{"router_score": "softmax", "vocab_size": 16246, "tie_word_embeddings": false, "dataset": "wikipedia_en"}
Below are experts of layer 4 (counted from 0) of a mixture-of-experts language model. Rows are named gate (a neuron's input weights, with its number), up (a neuron's input weights, with its number), down (a neuron's output weights, with its number) and show model dimensions 64-127. Each number is 50 + 15 x the weight over its row's rms, rounded and kept within 0 to 99.
Before each expert's rows: a language model's description of what the expert responds to. This comes from a sample of Wikipedia text that the model never trained on.

# expert 11
Description: Punctuation in lists and tables. Parentheses, commas and periods in citations, tables and chess moves, plus instrument names in scores, such as (2012, 28.Ng4, basso.
gate0:60 50 50 62 52 28 60 59 72 62 23 76 58 76 31 65 41 60 65 36 34 17 75 46 34 42 44 48 40 66 33 37 39 37 55 49 72 28 25 65 92 57 51 54 55 53 25 46 41 48 48 67 57 27 41 30 61 88 75 36 41 50 77 55
up0:43 38 25 46 16 50 60 46 38 22 64 83 59 25 29 27 58 58 26 60 31 82 55 66 46 45 59 63 55 34 63 36 46 53 53 38 65 76 73 56 42 70 28 76 51 82 45 55 71 58 43 29 40 42 58 69 73 53 44 62 41 57 54 56
down0:59 60 37 73 26 63 58 40 30 27 30 53 33 25 65 49 47 66 45 61 69 37 47 47 38 51 51 27 49 52 46 48 44 68 45 49 44 43 44 42 41 23 62 52 48 68 46 27 69 38 82 70 58 33 39 43 23 52 22 44 39 59 59 39

# expert 52
Description: Nouns after "the". Abstract or common nouns right after "the" or "a", such as latter, idea, lack, importance, viewer, usually followed by "of".
gate0:45 67 69 68 00 65 50 59 34 41 66 38 64 49 37 12 52 52 41 68 43 25 39 60 40 74 26 27 53 65 27 35 51 58 55 59 48 48 12 50 37 30 44 70 58 25 56 38 68 38 81 58 47 42 67 58 67 45 48 46 56 72 60 54
up0:48 26 23 33 53 40 38 51 60 59 59 53 39 61 56 61 35 37 37 63 69 46 47 65 49 61 73 47 42 31 63 37 48 55 53 66 35 43 85 47 57 45 35 47 32 75 45 36 37 76 62 47 12 60 52 56 26 39 40 56 49 24 36 38
down0:60 68 35 35 65 36 62 54 70 61 26 60 52 38 53 39 14 42 63 46 69 24 66 46 51 45 66 57 33 63 66 34 96 52 53 29 58 26 47 76 58 36 31 48 39 52 29 58 38 60 32 70 64 85 72 46 57 40 58 62 44 56 40 42

# expert 53
Description: Generic nouns after adjectives. Plain nouns and quantities after an article or adjective in explanatory prose, such as assets, properties, body, services, days; plus table country codes.
gate0:69 29 24 50 62 63 42 18 52 71 65 22 55 54 63 80 38 38 08 40 46 55 49 55 53 33 66 52 49 35 49 48 42 60 40 44 48 49 51 78 13 32 60 70 60 52 81 68 58 71 49 54 45 53 36 24 49 56 44 29 41 63 31 55
up0:67 88 53 36 76 45 45 47 50 48 42 74 52 61 38 58 40 45 47 45 33 53 15 70 61 22 18 55 58 52 01 15 50 57 47 47 77 60 25 61 42 59 49 86 31 44 42 48 70 58 45 42 32 39 49 45 44 63 57 59 65 59 42 68
down0:00 58 36 54 38 41 68 71 79 64 49 42 30 50 40 74 55 24 61 49 64 60 71 67 45 16 60 69 65 72 32 32 58 74 51 56 61 70 45 49 50 37 58 39 65 48 45 38 65 50 68 44 45 43 59 66 52 67 29 54 47 57 55 62

# expert 63
Description: After quote or parenthesis. Words right after an opening quotation mark or parenthesis, or after to and as, such as "can, (GER), to.
gate0:18 24 39 24 78 47 78 40 38 88 38 39 50 65 28 53 62 63 57 38 34 53 49 48 59 52 40 70 38 45 73 51 44 66 50 47 31 40 59 55 54 49 19 55 53 43 36 54 36 49 69 61 52 55 63 38 40 41 53 54 44 59 89 51
up0:71 44 45 83 20 39 31 33 47 57 54 45 60 62 54 45 75 48 12 83 52 49 26 50 31 54 69 49 55 42 32 63 28 49 20 67 59 62 38 39 63 30 44 62 61 38 37 59 44 38 48 62 57 32 30 53 63 44 40 75 65 26 23 56
down0:67 70 52 65 31 22 33 69 62 56 35 38 82 49 74 57 35 53 58 60 43 44 66 72 58 44 31 57 40 56 42 44 48 52 52 75 45 57 85 32 48 57 55 56 46 34 50 33 45 78 52 49 74 70 58 58 30 36 51 57 50 51 71 48

# expert 48
Description: Nouns after prepositions. Common nouns closing a prepositional phrase, mostly after of, for or in, such as life, years, song, creation, pain.
gate0:66 54 60 58 43 52 49 57 68 44 46 25 47 41 62 48 60 57 70 41 41 26 28 21 40 40 64 32 53 51 42 46 47 44 88 46 26 51 43 70 66 55 78 64 45 28 46 49 78 49 62 57 28 57 42 31 36 21 31 56 37 46 32 88
up0:49 74 41 44 38 17 36 54 63 51 67 66 65 46 31 44 42 41 58 64 54 50 37 31 31 60 58 56 29 70 42 51 47 36 61 56 47 51 44 80 44 39 60 67 45 30 69 47 50 66 64 62 34 49 44 47 38 34 62 81 36 52 49 53
down0:31 88 44 24 29 49 56 64 70 49 33 59 34 55 54 78 80 47 68 40 24 30 24 28 34 66 53 66 58 69 50 62 32 58 46 50 56 30 57 60 32 37 54 43 36 34 57 50 61 50 82 55 21 66 21 43 60 43 32 22 29 54 55 52

# expert 22
Description: Medal table separators. Pipes and dashes after "Gold/Bronze medal – first place" in sports medal lists, plus years like 193, 198 and table numbers.
gate0:41 45 46 50 58 49 78 51 28 62 38 58 72 74 18 49 64 61 41 44 64 49 33 50 32 37 46 53 42 61 70 74 55 54 41 41 28 39 45 53 83 51 63 60 33 55 37 53 49 31 58 45 25 58 38 79 62 36 61 42 76 38 75 65
up0:43 74 40 68 44 52 56 40 49 52 60 39 76 60 66 88 68 52 27 23 71 49 07 59 40 49 76 53 33 40 45 56 37 58 24 64 52 40 39 58 27 27 41 56 43 34 38 57 55 20 55 40 30 43 21 56 61 69 69 51 73 71 45 68
down0:28 63 26 52 47 43 71 59 60 29 47 68 47 58 42 37 73 41 51 44 70 58 57 56 61 57 31 42 53 63 46 69 66 48 40 55 39 35 58 58 55 22 45 64 68 50 47 30 51 34 53 41 45 34 44 04 32 60 40 45 68 56 58 50

# expert 46
Description: Line and section starts. Paragraph breaks, list dashes and section words like History starting lines, often in infobox or biography layouts, plus He/His openers.
gate0:82 34 53 23 40 44 63 75 56 66 58 41 72 53 35 35 48 30 29 48 48 58 49 53 63 69 61 18 66 73 53 72 40 68 41 49 47 32 28 57 19 70 32 44 42 54 71 56 63 48 44 61 55 57 48 39 55 57 47 54 27 09 60 51
up0:81 15 61 44 40 69 26 68 59 40 56 59 65 74 38 48 36 40 60 71 72 49 43 45 61 27 53 37 57 45 51 51 35 67 25 57 51 40 40 20 21 99 32 52 60 52 48 64 56 34 53 56 51 51 36 44 73 45 45 58 38 25 70 46
down0:54 62 44 63 58 20 51 29 62 53 36 47 51 43 29 55 60 74 21 51 50 67 64 35 50 68 33 32 55 62 61 54 19 38 41 73 65 36 61 39 34 67 15 37 33 46 34 49 92 48 45 38 59 46 41 55 51 36 16 47 62 45 30 62

# expert 9
Description: Table cells, sports listings. Pipe separators, colons and cells in sports tables, career listings and squad tables, plus "than" after less and name pieces like Krist-i.
gate0:74 47 39 28 68 63 41 67 67 56 34 45 61 90 23 57 38 50 31 41 23 84 67 37 45 59 65 49 41 49 61 28 61 47 38 58 55 68 55 51 62 47 63 53 51 39 51 76 53 35 55 58 59 34 51 34 41 27 56 49 61 53 41 53
up0:66 21 54 67 48 59 34 29 60 60 57 40 64 23 48 52 55 49 70 56 50 48 56 58 41 30 43 48 28 76 56 61 39 60 83 40 53 56 33 72 46 66 57 56 45 39 59 39 73 60 44 56 17 23 47 36 53 40 31 55 12 77 68 73
down0:53 36 60 74 57 46 60 26 82 54 57 38 30 59 56 85 44 58 53 62 44 51 23 27 30 57 49 47 54 48 37 68 45 37 58 50 52 47 51 39 41 60 31 75 86 46 35 30 59 28 63 44 33 23 25 51 61 60 02 41 71 50 55 53

# expert 19
Description: And/or and word endings. The words "and", "or" and table bars, plus closing pieces of surnames and places such as Thiéb-aux, Mayab-azar, Zepp-elin, and "century".
gate0:72 50 54 43 57 54 38 63 52 55 55 76 42 55 57 43 29 40 31 64 67 58 57 35 48 52 51 51 15 56 33 57 48 30 58 40 55 19 56 63 00 34 47 65 57 58 52 69 63 45 41 39 28 85 57 23 50 73 35 70 29 34 59 36
up0:58 55 43 46 52 58 60 59 58 40 21 38 50 43 63 55 26 38 33 57 66 74 40 42 57 42 54 44 46 59 44 52 39 43 51 55 35 44 48 57 35 51 59 61 43 55 46 72 65 29 47 43 54 82 51 30 48 69 31 76 39 59 47 14
down0:32 49 43 44 26 38 33 30 61 31 28 24 46 25 43 65 57 49 56 56 45 57 73 53 42 80 62 26 45 69 43 64 49 58 28 60 55 58 77 50 56 50 37 35 41 78 52 59 51 39 38 33 50 56 53 57 35 45 27 46 20 89 41 61

# expert 4
Description: Passive participles, clause openers. Participles after "was" in history or product prose, such as built, constructed, offered, closed, plus sentence openers like Despite, Because, In.
gate0:66 48 44 26 50 58 26 74 49 45 54 28 54 34 54 59 46 35 48 98 52 66 44 45 42 64 75 53 74 54 57 71 70 33 52 60 63 37 53 66 66 61 42 50 86 25 47 58 44 74 50 47 58 44 34 72 52 46 45 89 66 51 55 29
up0:49 22 30 38 34 51 60 75 38 25 44 25 59 45 37 35 34 16 44 80 61 48 26 54 46 92 78 51 36 42 45 49 76 74 53 60 52 38 74 58 40 37 19 46 41 57 35 76 44 79 61 41 44 48 48 39 55 49 43 57 57 40 60 37
down0:37 65 67 52 68 31 65 62 64 69 32 81 54 58 63 35 40 27 60 42 69 41 49 42 21 36 48 87 50 79 48 70 60 65 43 27 45 43 45 60 41 54 46 58 59 38 54 56 48 31 55 41 53 73 59 61 47 62 41 40 27 39 59 63

# expert 33
Description: Of after nouns. "of" after an abstract noun, such as health of, journey of, torture of, plus table pipes and section-heading endings like ==.
gate0:62 47 70 57 38 60 68 57 64 32 45 42 65 26 42 64 64 54 34 66 62 50 57 45 64 39 39 48 65 57 43 57 52 41 56 69 69 19 20 72 46 67 52 70 50 51 47 52 45 31 71 74 50 66 52 29 38 13 29 44 74 53 42 49
up0:64 46 61 65 39 35 56 48 50 51 33 78 75 58 59 52 49 37 01 56 34 58 36 48 69 59 62 39 60 63 50 51 70 58 49 66 75 23 35 47 46 70 50 80 35 56 61 60 57 31 47 69 40 57 71 22 46 41 42 56 72 63 54 56
down0:42 68 30 58 51 35 46 31 64 55 61 26 31 49 31 37 33 36 64 68 50 44 42 66 56 40 62 46 44 54 51 64 39 51 35 50 62 56 52 64 49 58 40 46 50 84 46 54 43 38 57 72 26 25 64 45 35 36 52 54 55 36 52 44

# expert 27
Description: Periods after St. The period in "St." before saint names, plus numbers, periods and dashes inside tables and lists, and when, where, although.
gate0:73 25 46 45 49 50 61 54 58 64 45 27 34 67 41 44 60 65 52 58 67 50 49 47 69 48 58 58 59 79 54 81 63 44 63 63 51 48 58 66 22 29 50 65 45 44 26 49 48 47 43 68 51 67 65 44 80 48 47 64 73 57 60 25
up0:47 36 47 56 15 27 50 71 44 43 54 90 73 51 51 58 39 54 54 20 51 47 32 59 57 42 57 67 64 55 54 44 11 80 50 45 43 47 26 38 52 55 25 69 44 53 42 51 42 35 77 37 64 14 37 36 48 49 42 41 38 38 63 52
down0:48 37 33 31 34 45 46 38 60 54 58 40 41 58 40 49 37 19 56 69 56 39 39 48 28 44 62 53 56 56 83 55 67 81 45 45 43 56 58 32 54 35 54 66 24 60 33 43 09 50 39 33 63 40 64 60 48 55 26 36 60 45 50 64